config.yaml
n_layer: 10
d_model: 320
n_experts: 8
experts_per_token: 1
d_expert: 816
d_shared_expert: 0
activation: "squared_relu"
moe_layers: [2, 3, 4, 5, 6, 7, 8, 9]
router_score: "sigmoid"
normalize_top_k: false
routed_scale: 1.0
balance_loss: 0.00232
balance_bias: true
scale_expert_input: true
init_std_router: 0.0301
lr_router: 0.00309
vocab_size: 8192
norm: "rmsnorm"
norm_eps: 1e-05
tie_embeddings: true
optimizer: "muon_variant"
lr: 0.00323
beta1: 0.93
grad_clip: 1.0
batch_tokens: 262144
seq_len: 256
train_tokens: 775900000
steps: 2960
dataset: "wikipedia_en"
Below are experts of layer 2 (counted from 0) of a mixture-of-experts language model. Rows are named router (the router's row for the expert), down (a neuron's output weights, with its number) and show model dimensions 160-239. Each number is 128 + 32 x the weight over its row's rms, rounded and kept within 0 to 255. Numbers have three digits each.
After each expert's rows: "comes before" lists some tokens at least twice as common just after its tokens as in all text. This comes from a sample of Wikipedia text that the model never trained on. Tokens count by the router's weight.

# expert 7
router:149104077150144148146086079138053106133123143125170168080136116133038087179113172070176138102149135173130119132115147056114143163142159137093168156129168119130086087119114163138161165181118058126174105147149213168140131107118081173139148150
down16:089116118096135111128104097112076125139116087168124142143177060133177126144133138130134074135149067150110132149138169144109133118133158115111141170145164078152134114095155122202112100182164085134140141158105144112137128076120157119215120145
down17:130090075156146109157122095151108154134148080121133096185109103061147093149158136070142132149155152132214127089108137178113131117100163174148090072158115163136109194128134183200108189136084181106154101149082167133146032119090146109076112121
down18:182126072182143091131135163123108163130155104122100146157132187123187145190111126103111133143157123152097192161220103183132176152177183128146101059119119122149139186052098197074113151080090159170129140121150107169177133172129157096091154127
down19:120096165147093132104142167107137183090152152104089093060181128149137104094126141179107076113146108125139139141160132083109108057089093090177167089098079127163136100165108123160107122132167088113153125073157065103111150069162085109124140147
down20:123106077117071084127138127152141131180121113093135089166112130096165166129163128153123114089196177160109145079148097122130132088149167134180090104115138062141107138143081160154136113133102120074172137148116075155141122165076112100116112171
down21:089102103084098126134128096131083109165168131150053113152148125116126156098112117144064113126121135131116156184162158119133123126103159090096149134123123120132086123106153119137177062142133048090123179147155139156110088159083152170099099108
down22:121151124144109103110111137136113156126121115178153128060133121166125189123134108081172146116133155122144170038127165179146100133112077104120183068183094095180159144147155140062131106141149106123097089154157109119106134112143161190107097096
down23:143118172152143094126097126097128115122122110143171208131145080101074070135142128137082081124197144080095091092071138156193094143106092139151164089147120111096141130092118129091114124141104145173102149149125149082176163117107122095110146158
down24:125141145172059119154108187093131141065149159133145099114086110128094081148168120131191122147151186195124131154147151115095142105123145180170107158143146151099098132133121076109101166192114152166118076166113215164126146167194152092134157143
down25:047139093112145151139100132144090077085093108107123089105107135106097115095116096117086133104161127140145059120130116108141093191093064146123168139104155130140176107185126093121113116095135061094128122156076099158113174090139118110161106130
down26:111152155149142139128129195120102177109156187148098146162171200171209100158135127103116074177115127141145146153161100156063118135096124119157206125146178098171133100148174129111120148084105181111113060127122103107100122109139149084141116115
down27:112142159142120160146068122120132151191103117091155098127103141121152161139088075124114108156071104146106125101148137102180100101155074122150103074086163089147155132109119123133113148116169103174134131182142160125158107138163084203085164135
down28:169111097134139127084165131144060116133128103060161098131157149255135123129148100157079142150134046144107116178119166125127149211063144133158146166089122160104160150153138144157108114158161188150121082184225095138122116089129140095065111124
down29:157222209090163110152101114174117177124154116125135142102106112114133114107087139161150154181116169088054139160159143151077108161136099047093132181127103171115149176081115182096083162160188103125160153093154102166073095106169116142153090148
down30:088106119125151145153060157093158152141109048188124076132183144122148132175144100120209128136167150128150076150170157175164077172125118078083161096165152130058112136143121183101160167120079116087107143116116182186203118144107146175137113123
down31:163144173088140172140130116143116130114144115069160163193091155172107131115130117137069096116108143125091109194197122075179138128128128130160173083133120133053133094120112125118086132149129147110189159106133137171138143110089069123115065159
down32:151160095139144206067140149101078147156104130132115144129079112093092151160162171162079149220135153148076139153102123121101132078194077136092179142124176107128161114086167125138101148146124153070129110153150119121084123151098173103108096149
down33:127136126117109148222188107093163152123130069133105145176182161070174169114150166140200125164119118167132120120093152178139127119148112150153152094141169133098107139098153081123129130112118131150134123142142137132154099133076128149114081098
down34:077042092074182080203093103083093089128189086155133120099104128157095154128167119111107127121141177060148120134187068102123131196108139150163093176086108115146188121109075090169104106193099076137088104064179104143194077090112132129159090129
down35:182145112122149162138130160176191084075134111094132113130177106095097133177160142179144111110080075134141105139170061085106143132146118073136119129085128124139139125125102128108107149154139088120125179175115100111148096142112143097100118082
down36:136173191122184154111095074150100068129117113124113119106111074199179074154149154172154043059144159122126160109149144159124075113131110140111106143116124151173137099130144145128199118164130081114144145140100148160109147123174160139049137133
down37:120145105168142125135143133134129089158099124069096046100132124109169156168179194095114093099081065141158058110076137121166139119162094176107046145110165106089129124109141152125164097146119083170138110107164118097177115149087036172153157112
down38:116144100094128138117101087162158072120108158173140132162108171171132114130161079178116145165110145102121131130132167088100117150102145158105135090163117118161116093152144150132085130096146190086128117075111087119077141094204122052091125143
down39:156148132146119165092066150135151157081108117131090084137095127111104154155131089104103178102141123121127146152130098137147142187112131128152194123094181175093095111141117088164108190097149146173117142139114102137182123158078140120178095160
down40:168170117119131054067118191132127142122095116079120104152100169076127144084111075127132136142161132136138099160115181173089127163151126142123187159123145152178137103109168103125139106118123094173123132153078091166191179106140164055163159164
down41:129155138129130120175087168128151135114079182149107188067144180177128105158162083150115146131137117082061044129141153083109123083114125110121127119151136132131071129116180107107180146132058089132099160136114188173158069156123125126190064100
down42:157062154083127166151099121146163126190134126169051170172128147098088132164056145135069137148111090140146203170182164137131116163162091184131104071134116141137118122119146143093111055134123155090113130160074125140132135157122086138128093139
down43:138115110133147130179095114158123123080142085124114129149147129122118104147138126134115117159118157143108094139143181138175146139141081098129124113095135114099149171176057070099131105112163146116128105090117132093106101116165044215060121130
down44:177077150122170024132176136209079140141142122098196180127049115100127135152147094101127116149144174167160108176173112113123154107107103151086148113160101084125139088095179137118192111086116046114129137116076084115118165137089132157097127129
down45:169137136158175201124141122088180159131081100146072118120194142153094154117141082145112142104162134147173159093148077145133164092149156119095228133113151101132135077144122106185113024135131161066109100120175100117119075149176162135134199148
down46:117152161079144151066173151077174098132158128091161155155120136058123185130156128105106078148144172087064061113217095119091178117097113129161122088174086111170193132118147139147090118145137089075112110171098103170069117163154110116116190138
comes before: ",", " |", ".", ")", "–", " and"

# expert 1
router:102114101124111122183180191107123138131124097097166120153115195109099137176116143094193175130134132118094148133098148112143102108075204208174120137087120158093153157206171155150116126173079076131158114075125164134114101130120154164100140081
down16:115140122140116161104154132087153126106100154127118088165198160114133123140085161140135144186147168078168163075159154154142063053120126169138131092154144101144153170151125138104119128141133156123146108064200114127103152139171113173118196149
down17:138162088119123084060107122084155132131122116151080119125122126113107088141138098152191139126147165130109179102190084119129157131121112112071116069146095128137072171162151174111158148093099172158127156109112144148108140127106201152111100132
down18:149126136122097141138143166109121152114101149179116153121120144145130114129131094124093144151138093096187175134182118130162117078090144166093104068087139160100152155060167144152120138160091102059221156194142122123137156098072089142175142085
down19:077120132107117159138115056128121167101118116133144107092091152105132104156107157145107174158164175177110126151071134137130112102196097115167051087143107176146114103084207151112056144061126089172083172175151139154105108118169135121133149115
down20:142139087129178141128115127050153118154136077147175194188106134076116172133214113110141096092181176154079148097130140125104149158181095113153083074131127129119157136130112184159080135082098090126170159076126142148093082103119115158170128141
down21:095117157155129166156107157106165127126126118090176093083095122124125067101101150155085140095042201146078169098105106169062111090082130134091134128148126100164129151125140121134139120135159078175115106131075154133179150135124163123099165159
down22:133131122109142156147119144121061179122165076183126160134079155105126106106154142139132164133130152112162142131089115174122141151106133119066142127160131128117103125154105085171077125079158131095151129165133121103141169155138095146161033079
down23:071134097154074189086152108123137124079108142153103162142142131053167145124113138136173182177114099141141145112125082094191140154171139078097141110131083144108087088096081184131128162102128137158091118138122103166163157116139091103095094141
down24:129148178111113068115101141175153187136134143144104097169125148082061093145154108149201095151134100074089079146089143093114110149129173139125159127129131170079112131176099171141081103121178173087181133111123123087099169203087186171123141094
down25:160118185163119105157102086114142061118130112137143121136158133117144098144115124148101104147126062158107172145141131075150086146146133052140104104104115129117167095110128151119098166156145148122200070152127144130174084167111048080117164098
down26:162094175183140147087151096146176176101119158075138113097132138073088105129174145123161111156114110133139176104170095169150110145087159128127096109110131144100141142206074120114164098067150199099099073143099091102096118097174144141157109152
down27:091141109168183168112115170193104124103120142085080144193097098145123166164123118097130128101154115180074169169150130159126159131150141129118164181087168160134123112184106157085156088190107048101196153140162081168128110113204128134117097158
down28:128134106102136151089144152162129139109123118153190107157131127095147088154120151129182198121122122086093142111146058161112129118137162118108105170123154091154124152187123130205131154115071153107140175091094122156069150170112069141132132110
down29:173149143078126110114131156099102118136173079139166113178150115155112115114144134162120103158159049117153164097124126127177138155122132139141163070099083161135143123139111118129088108151140150103166130108073113175146154113133132131180197095
down30:150122116139116119123102136120123055104115146118091113133075179093134159141118137116150121164119159102170114148168090198140070133112092121146079183158199145100130127136121152136112171182118115124128123128156097139135113178100083141147103164
down31:100111177135161088109106145142123168115087069157083135081059130107102166162047144142097131086125060112137109119140133093096084135151147160154121143086111097162163127100113113075157140131119166132104130150147103105180134134113126105120152148
down32:126149147118113210148171125074165149111161133171108185134138108058149137133083144120129153134157138099117135129137125119066071120149145141116214135134198182046126205138091071168111182187133104132117142152107109114153132104167081140122105137
down33:117140145131118160176115136109145142139104108102155114111118078146218157132155122111154106077124109130137126120122102118138119171109100192158098101074099122147147139150142133043092092157062155112156131115138092130145113089149118120116138103
down34:163119127153166146085155156125195125131088119149135131196147151139126137151141137119134121149123151125045089089070120152170138116129138127100172127078136077106110092137039114066162096104085155086134116140110152099180160124115078165158140155
down35:109168105115112135165127132103145099107116097126144124143137136099078078198177162103076122140158115131142040136146166169197191123105175132162179137152157117161176098125124087123107115096169084103137130114146132118105142145098120135134132122
down36:121136111172110150149152129129101172155144088071145172135067099150131150123156087181113090128184147143138173120183167072110098191077095093126137086173175072154073129055143119129100116112129162168138081122110177173127089156149121138156131116
down37:110102159075131068107100154129129162168147128129173136150128155152149117134087126103100134136143140109179183074142117109075144133135127077126131132146164121168064182174109133116075161108085132072163144093120147154103159091161143141132149169
down38:132144069133107189135123159174117171076107158136155115134155118108150167085120038108127189094046121084115103097141124090129088182137153114153134191129211158116131122217103112164155135130149199157165105106121079120100155135127148065104144149
down39:077113120124114102124113186085150186168126117143117113119143152085094150159105112123107102146119127176195102128111087151150108151132139109111147170117135083128105126150104103150136149155132115102140139118100170136089095098147128126114158159
down40:125136100151178130132103134179148116150100149182140142179103122107125164104149110119145128188107156092147111115160128179127074064109144151135127059114091191099140143092145177110133180124094125069106174137129162103054119061112144158132154114
down41:126078158122117135129086158176144128168148143153096135112144122127068142168160122132155142113087185122134103110229124127183070151131175113138142110115112185185154098111129130198093159170106128140196136160059056098109132078123125080048077144
down42:087138125144127120156150094161173137113167126151141106133079114153107123115035157147113167084097146106104195082113134160104106123102119141162116164112137164059078175199082093098166133140109110105168071114139122112110124110113138090102102116
down43:093076137151175090126138081103141092107124143174174162173089190081145145162154113140080105131090198096172134107083102112162146114145133136188166121191068142117071112154074196097089118141104150150165120138111146099154139094145136160193121120
down44:101145163113134076155158220136166144122107118143128109110106116157219129145155139146082173122141120102147172159117166176111149124108059141108120129118130123155147155111127108078215158113096101115103130100128068081087096154067143146141110155
down45:097169113111123185129146123129163158087141172134137086114128181101141193157114166129137107096076150150140178130055065153104144147072086106203120180123140152104137184148111117177104145164120147118167159182095095087124102114161121121104060152
down46:160137151101063152172180124114102147138148139120124168128154151125139085086113088111062177116130153189136144133155154143116102123150050117158116149162149166051135144154134102095127127163162092121138069130101099106057116145080103128103101138
comes before: "1", "2", "3", "4", " but", " which"

# expert 3
router:113080139133121143157147119098148161150051143093096131125099103159132158097064136137131149109069135127093089171069092087130117110116136152101091180142133075076111111117089143138144137176104159158129161190103136122120146131066161096101139085
down16:109196106161171112139131079134114100106154191096136113118123098180140138161133150073135117101153072108074132146124139154119131194137183092110096131125110153112175150085114153079133158153136129180136154116080130172171116091155108085089101132
down17:144123094150136126117110129102125134086091173044066095114139085105121091134198132116142128147120119152093084103143100149127126105128096141089173058097131126123169150098164094142121131113102140117231126085157126094102138102118127128074109120
down18:178103084184153142166136106115086101128112134186073107104164123099080131141157119108189093102112066138097143194122136092160139131128143150115079068155105143100119128167095160123097114135142119120106165131117136179060180171213127169113090154
down19:081129133117101124121152080173125126106103175133144179126166169087185098109134147087099173127121142101067135132073104135053181113116137135202156112096128127140176109127163118159169177158147162173206097090165149187109184089053086132093124151
down20:130102144161100121175125139146128106125149139159161109161059129120146130118131111132137162155139116179111133199122156168160173117109080221125145163118089143160198157175113148085109170180156090150144167155157114155120134093157110104087102076
down21:076170124129091085117133112126092127137122144150140112104084080154174125121145094112206087150166123113105101156099143082113172129087124056118167084134063110110139080131073145145129174139128107098181134091157151081119174104143127075169125102
down22:081110122109151089132131092179131141109065078122195099106130119121135065137150106134120119085121115199192127126116113082160128122107074146086148163158130116171065141138146149142074115100108109157119204160128134151144122065114182164115109134
down23:140126145078159134104122084116136126134133150126171076166168203153170108122108135155087120071088140146102164137141143134083137135163133170093121163117159121087118138154120122120105151172132113133066052121137094071090114140156133083129104098
down24:125077150159149099124064120115159158102108138108177194165109153149145127157100164142100137139131130182138100101109116114157144032177119155131128175172153078133099095135112087157149145082094123156127110115123146147105085130145147145135147101
down25:082107099088138138116169139132156129109154079119135173139162148163128097089170121148018134110105103114139157100140132151093111102149119169146125134135077180148184174157131149139090084069151127105152108077145158133141081183136135083127148098
down26:173082115099161114120114160128119116177170008107062164161113094115112133096083132153170087118070131151077086138129093066160144139149093151148127141070167139137112101115085108202092121142141147142135138148090090144124096129126138180188155153
down27:049128135111107128146164116116153120122117076143127122125116134118137180064147066134108147093111202152169119139169093190148137173148133139098127067122077181101150137145117110102193161122168129108213113111181158092137111122137116093162128131
down28:189106131149126107156141069129073116080115143145147148157153082090100150131171155135183100110149092122111074143100112158140090105136133124142140097139077143137106145163144112155138091104093112118196183099081156130154115159133150137174147178
down29:050115139147082121105108139143171149125131123048131054188156172151164135194101110177079117171135200175158175122120061108121136115102132125135121141131161154197183099147094122110170121174131135114136152192135075146106179147126101145122094192
down30:119184094163200089097146134131143135163094131142152115116124151165103117100105135141103149175073170174156154100111163099112104127103140119104112144150191164128178121063114141123145122145092174136048161123093103144084173125143145211153085103
down31:078186165063070088123110094081158114120135113150146106124112140167107155167182072123141126200188146149136100101082120090091112100115068073157159114134184135140170162140135136137140124086115131144143102168170100130151087107135186126088154084
down32:159140093081167119120149141149154165119095091072145164089136137086100095102023167167097129098101138119139139119103145092134095108137096087103116135122043139072118190158169099110130071130122119146143174112151069080133114136133111187182112126
down33:152183140134123179134169126161085085129144142148081188106123188195142121130150111145120116107132112117138116145126173171137160133171109173090123165096154142133159164152149102101089138176159090103146128106153117157147091210125130125192137108
down34:136098127115100130109116097093129155112090108089125142096225119111191078166091127191104134175127130095188079131122175086114097087146099097184082127105089096111082081140137158180102121098174096159130105177162155127113101104141150106111133120
down35:190104116128107155100122112208142129118157133094167106123107174130139106154171135102151084127140131130164129105132132082072112162129144139130124089116131100155158114179160154057137179082101128154040153136141110072120128157095144143088109164
down36:129116110117144154137132125140133149127104164133176108180108126101117146142170162149196141174129114079116077152211140157112157113159090145154181159097104110117165124149104116137134161161102155130189120170111108164079167148163171139079139043
down37:147129088113189158135120138091159118202181102112103134084116150085199172100071124141114146099108184124102073122119144160077090206084150109169124084157124157126149076125125099110117136161130178160123167153160097149123137140153162095130100129
down38:178121096117117081146158104130135101096153120059124167173167150152062146149149149143152097113159091197115158098200070182050144153130183129121140133127085108145123151131094116071155110135162139113095129142118109121133116109139099165130091140
down39:157213088103136122195149157122148156157106144139094124167077170143153127098164098133103119096080205115144099096059212161096153167131110098160133129212095099172160113100109153101128124115161145126150235115126158146103156190152104066121106168
down40:108093154084086155166149169128121109127112177064132110136096143109079123075164063128139100130149157102129112125166126093091167109155140091127104167125141109147129141137144127141142129091077085160239112209070065165155151138139136122136126118
down41:201142142120074150125129128094164095119170149091092073217166104130091170124134176107171163154175133112143128096154082099109103200086151072150130131167187099133150111177101158145130150138136155161146154141103126125132186118107166156134070122
down42:111092127109138151143063197161166173124078084098159095131195140151119155086124161171110095143111182107139111125152148131182108088090144115120129140115152136133130129123155147131229093097075110134158120228115121094139104107114128092134196132
down43:194087103143164145068122120091119178158101133108151114088143133103175134124146147137129150146143104101063083121126120114135052090105105088144096154105134149087119143086143157088135102122116106101129129172142127156121149172100075169115117140
down44:048146074108091080111107180106159184116117110102169113098148050180110135113113113090175138166090087091099134107118122163140157115182164046160179150101085174150099130140112120164121177143094124117132191125125176181113160206082054093176141110
down45:114124137072093138142163051071131138130077153122155101092121122156150128155116151144148105149150060129154113137145171140128161124078176113132095129134158142145137128095075031127147113088170169196188105102108148076147112155151149173100150102
down46:087083110108206166180032129183082114127167094129128092109132152076083097094144111126108114151136144173160087119112141152165139116148095114138162098127221058107142070121139106111095131061046135119125157103136121103148116091133136203114072134
comes before: " the", " a", "4", "8", "6", "3"

# expert 4
router:107101176099051096138112156140152104116059116068122070103112101138102087103191152142088201160139078121174157099055158120147119122123144111140121169100102127126100107121135120150209087170135102061087079082166108156119123117071174171143105108
down183:130135173150166154100095184138110128100110129166115119147155157156108170103085197104150071108177125083156092157110125140082154079153153191101099130082167122128176141099170153099119144097126095141118093108110143089166103135141093109122150173
down184:130107114186156110188110133118140103146155082136151144171115092135159125152158111115178074091117116127146150110136080130100173118137100160118059092145154155138146162128177100200114065120117081125151153164121069125150177081158148125125107129
down185:104119227159188141148162151104153157140140118098131139139166125120093096178084139160167143080203088195180152157134116095103138151127124144109127182124145095151166093137091140127164141132093219153149147122169091152186119139116111157134161148
down186:111125104127169074148103074150115083056170074136136156132177124211165190131136141184115106101100099097184161178100092144146101116126121119129093079177095162159150140158178135152177079117152106137148122087171158145130139130156084094117120178
down187:100145124139148090163151086114126136152088040119124149162062158125096127114197113080110124126140214140132139093087125088126137110137095150104175179149145083115154123156162125095156154153099117110116116162141137165161179041171108154094128117
down188:158117084145157152188101140181154108137126168153164157136137149153075179079141116111108134115171127121149115101108160122112102110108103093103141175113120049127143124166157171191109136078153123119141099148078138112128097121088110187133077132
down189:114136163129187150148097164098102174105184112093125168160092144096126105106133111170091124173138109122130128134123158091121175138110117084163087143156123118164081053146127090084098107178154129136062188113152115134151130121075081140114148097
down190:168148119096102151101115148091125138123146160128138105106140135096162077117206130157087060137136145193073162108124198152103132166145139130108086111091134075151129123120064158137114133021131057120096103153176126126152083091128125087096091072
down191:167142051123137138179116126173102104088158112145124117170101092056095150082173146080099135113126134135100105086139145141127118143111097117110132137128142076082125100144105124170075092147038107093130118159171122157156156075087173122105100156
down192:138162181127131072145135119119099151095158179117108148092112173079092114139129122163168059172127120147131164099136115130083179123176177095225063141158117128109067156103134104100189075165121107167126140148125152157142087078125106112172155136
down193:129096131132173095128092142161078125076129110064103133144088108128106210136140112142125101104173207032151158106096156145147105064112127175148117162147110131172191167068099158164115080119138085154170232166094091097119119143161100149114106127
down194:135112173053191149107106088129121169110096092120140220095039159087107142152150192136108157095141175171133126107085129126086173156126097098150061115063097147138137137172046108148088118138110134186103143156140118146099108172175130156126170130
down195:171169151109127125133155198139092117136082106102103149128126161091175108144180142127126135083105156116154150116124090162155159077087089155149120095119115105098147148089106163144131147103149094156128154162099102090104123074149111112145136128
down196:128152188100089167109119172091119096112128154152103118153175121080097130157111089188146187117158110147127087046154158187096130146097109103063110174161173109147149139174144093106129110157166184140140128142120095110149141162129123167183173135
down197:100129145107131100198080126167143105130107160157071213128103114142125122168193083126166189134110159123163103108104097165079142110101156117128126132109107095080096106140101136101080168200118149089131165119142136162174147216132156102086143117
down198:135158146124077137129154117102086107096122149140118047108146144094128148150069141113096153114196088143141089164158132151141149184099192139108038132092103137164098102115133217125104135142156115133186139147139117154163110138130193165138200150
down199:138154150089105185125074164069169139134155134097134158100163121172149159122180115090110105132152144169088148179135102089159140111121146122165180180150148127135143044097127152137077176106170144101150112156130135129161149126142108118119136113
down200:119178157156143123130129104110136108116161165160130131159112149173187128091161097106105081145121103144079089140187058163126117116162085113168161122139137160171090095085126102095104100125121113133171125102178095133122150167151197090180114103
down201:114173115087113089122155141133127109133094146128137089138150109102149086141152103046137083119119103073116130106149107140147137129073148127086135098117156136121107115082137130137143111150104181137095087174110115107132158180075083209107098140
down202:178094147127173132153119088095195085125162133147155163104127131027131120121105144128132159145118144123142152123115147121106140129114088117129110145161101099151111165101124083090138156175095124151151147131073135149116158140070094154095186106
down203:128106089116130167112161114089146115163097005178136105109171112100147080120171157098164055118149172069152134112099110112128118127127135087128074121172143170148154157105123106092131095159065158151149100115109164176068039117101133093120106188
down204:129068189127152188076150136144175120155112144082110058153150162169106130097123137115118148186165125120148122172112093090154086099042119066108108136090165155128163156092179140120156204104151126161079122103160106106109106124068088072094117140
down205:103164149116121191087147148108089115148129074169130141053067187152076160128112134126149159144098145188125095143162136166117133110132133118102093153143149118105101151121151100140111141110167157112152133147137086085131187118076136141113100127
down206:122127093108139059143109172136073135114111133122114075139124125108143135108135100146137089104092100066150165182085175172125097124128128098088134111133102123130079111033080123121127134143152069087114126134070061131078159132115141058092092076
down207:121080130082171126116136121081173138148118115120096113139084137135143145150097075088101139160160064166161162194137072074109128134093110112168195123196160144131109161148137121172123201089093160206111175106196150168109111144168109100168136197
down208:090101135174183131144107168132111155145160129091137170126127116160206187101082170106123109093137104104094170161108113138157118116118119109098129131108140115136100075080129188120064087148122130116125120121142101107116139122091107159119146114
down209:126157122158108090122103141081081114106154098094117116107163124108136125166088129155182170083051129090130177097121122149074126144125102079194095128150112183205181092045117114127099076101143104107104121122128127116175153136096092110107122112
down210:121111169116120165112168141188106125091114155124109124067147052156083164109137130148213136154163119130146117157145084071177078127108114141098108112128203098127109104136141129116134084115129080109148169157072120115144099096099090133060116107
down211:110168100081132095171120127129149121143145118059128153144142132166133113115162231122100134127116154125134159129131147174075088154105183127104092136169111204133099165166100149117169168105103103146139073139099191166134104127140084159154151078
down212:120111111101069161125128111160175145138142091121136134101061112135117188128133102141160117154120102103100148179158094100140128075133190136106111100107124126122115143118139094124124106121146132112154073076132144152064047115134159157133142091
down213:133106135105165165102175112158149104136143122094105095157138159119110108071048208135185116103154158121177077162097122148128123168151149147151104170166097159125129156107186121161123191170073135128123090122091077116129138143155154080108136067
comes before: "s", " of", " to", " in", "ed", "ing"

# expert 2
router:172123072151170134099121116121139194136101099180133079128077107170155151148110112134190121194101159105107083122164099158159144140146123165150152194162098168136129103149204077066162143128142075101139077135149130128093099127153139162129147168
down16:099160126106073123122147154103139047136095113182080167141207167185044108110108125144131084147129137159083176187071097149175167124086106135146114114180149166168133061099101120126141100109123121143161168103161090104174153146136111134157064176
down17:172140122063155117130090112146115159123103079150136105112155143095131128127100201155074154129174105131139107093127119119118149129112108156144124086100158158140134063142147126145080168103149129154133112136151126133145131134141143110108130139
down18:079083084186124117116173131127152108161095177114123108150155143162202114152114137128055148172130173121079152143160149153081171148133103148141108106038167191154127079136157123148111098142103143128087081128143091148092109147123143085068097069
down19:091187091115149163138172165098165112137090187127120158057124152082104134106158134201153137066116107185112146188138122168118118130092128133101173166148102095133126125136161164138147201088113171145103101142184174130132075117123104132108197147
down20:163148098141131103144100112110096148130125132173109138113105116120169145129142103168066146165067164133163109112151133082137105102147095097133189127155079103137156088116103180201067111185147150156183158154157110081096109184103159147118095161
down21:132144059141181127111091100121134100148117147146191065154150073113118118123179111167123116152125163104150073120095100128140125148120182106106163128108155101142088106094171121143105108180119115135061184138154124163102162172084151163117128171
down22:124193126125175072110133069163131146159112109160205200134140108149079098114158080092180116077200123160103114103152119152132069117108070114164198147081115136094183162151103187140131154137175135122189168138148108135122106155094099070125117167
down23:071134139149126130108131131117122133093127113143135049117131163177156172147181196121100083133105135112083060127097145095206110088140188132135124116113118120103144127144105156157137071174145136140144138192121144159104171101135114111106129102
down24:059063144104116152110114150113059164125173122124047082142171144144173099093131150090103182135154128152134144105094144068139088083097145124084119137171050115142066123044170083101174125136138083088159165110121132126082145127142088109176121143
down25:158085108184186089120114183119177107147179159118070122146119131134118149101143134155173155074104098099091127069109152104088176139127128126155155177108104119117168132177113099130097181112157100099166091107156173127125118097245105159165144184
down26:129116129123186182116156158111185184144096151208158160176116123148124116140130129134115183139143155127183052165075123116125127084167115188103135123071125124186105109160169153151107088125135158130120094145094127112127122137117071091184123143
down27:135085122141146131112182140085108090077106164106140090084121143189109119125164117178150128098159165144117143097107129136142137150125062130104072156159138058199092148111101148126117086095120138115163109108148114132132177093096129136164136150
down28:117048174145131172173116129155163124048094124096141170137156139120074151158119157193105146149090169128133163071100145139113144137156131102102121112092081089127131152133150150137124105144087118141126104147134106093135179146130091095171143115
down29:152087094146084153128141147191116087105121119130123190060134150166091153104179100063157113101118190145118127082161093156213132105149134118168124132070156073138077103126098170148128088084065073152166099141139169123111142146164088116113113153
down30:101196093158138129110067104076153151120101100119083155134094175105098138152103078164182113160138118197120084155143128141135157060142121100123113179170160121142148155129099198166139153129109111107112180118065077150174123111121121128144133162
down31:147171191121193113123135132142086084170155142148113109090120095132158104125133131111099195123132148124136135144113112154166141092177060173136189109110148102209107083079141115145113086129107151159114113071112124132099158171175126168150098162
down32:168148139133093136148144196069155141130133141107154177178146137122132093128096178161134090129119181156154136067096087176179152123122143160131157142131092185080110094186171196122162083068126063197114123191127102097157095105176147104129114147
down33:065067121108104117140144151134177109141163147153082153124116117083082099105151142141120162082100120124139062199107067136122179085091150107156103162110169153151071166152170108167117124121106166155158159160167118082124166123100154182078159101
down34:164078133141128084131144084123122122085152095175113098103181070034123099174079191107133103190133058105092119128108171135145101191107093153149099095145140105182132110116147114077129148124134108105103125130129137153122139138106135105144110126
down35:177110139127111140090047093140106061142068089126084193136074092163093119190168096098100139140135188103082110167150112119116096032118140165063062100086089129107110098113162197145079099159131135111071103111153154115133141120086080159115111089
down36:189133064115088137115095109164096113138082091105096121124109101115145088112181109101082114117101152167137175073181141135174107160141106125158075170103113148100150151125129117142100155105108102143180128107113082115136095098115061109148154156
down37:120183132092149104129130123111125066086140087151183111143089104157183157160109134098083158218151113091089143150139077060128130154139152098128097183097146222145125091095120109174109117140151102076112075160163134136091129091178103094148102098
down38:121159148086162193148089098124109155098141142149157178107047142062127116070141168112075137121140128152162101079149102137159122097107127152082139109117095170163132161141156157067100191120092102103078116120133122137120097064087086084070098094
down39:103127108145111103172117064155138140139149131125090141114163116156075176180172126162104080144146118108123088149106148124124133133130193104093125153064177123077174147134132135093124179088143084095077114152091140154198137092109109152120116121
down40:096092185098171125167113085147142095148098154157151115136116110112128137126042147146095174139090098080119115111128115137149130156146141108166134107101156138106123125158175123133135138112156162104100159124140074066124183146070176125115147134
down41:096119124131137092173062104151157148157123127144075132144135162151163146143142154065122203186142147112142131133163052070162166138126169118158136091135082193197103181163076143149109105084165160084122081077147105061100127154116167135197105099
down42:149120124197186147132149121105167153150139215129171093159089136172170138103139093127176150181154127085105079104079135120101124127124132153107154086117118158131129121101156188153111120142184095089128161115154085078144126162099167123057162128
down43:158098095161149119196089105161057106127166123126142106114100153134157131132143131149126154137140156176180138116142079143112160133152128112182078086136106158122136058096093099122067096182097131159149150160152100123187142112082114124157129173
down44:150147131151108111109060109086174184117130121096095145120117176086182091126154170173149120148110131110138131126125099113077209041134116143064138176167085151103116133141079116129095069150098127084119147125077071122157113065114119200126154201
down45:095149147147099167097132106115090161135188098156203160108155084091095181164163135150105127174149079066141121145118125155122159127142141055149193128069129192158125124169109086112095131142100120140149104102165049116161136173126156160072088126
down46:084127151110095143093160146078108162135084102119158096121097135096101144155143131168111108153129081164119149193120151110111198110130036109087120167122131136167090108096153104128147054171135098073081122091118087133091149147092128147173078112
comes before: "\n", " ", "-", "|", "==", "The"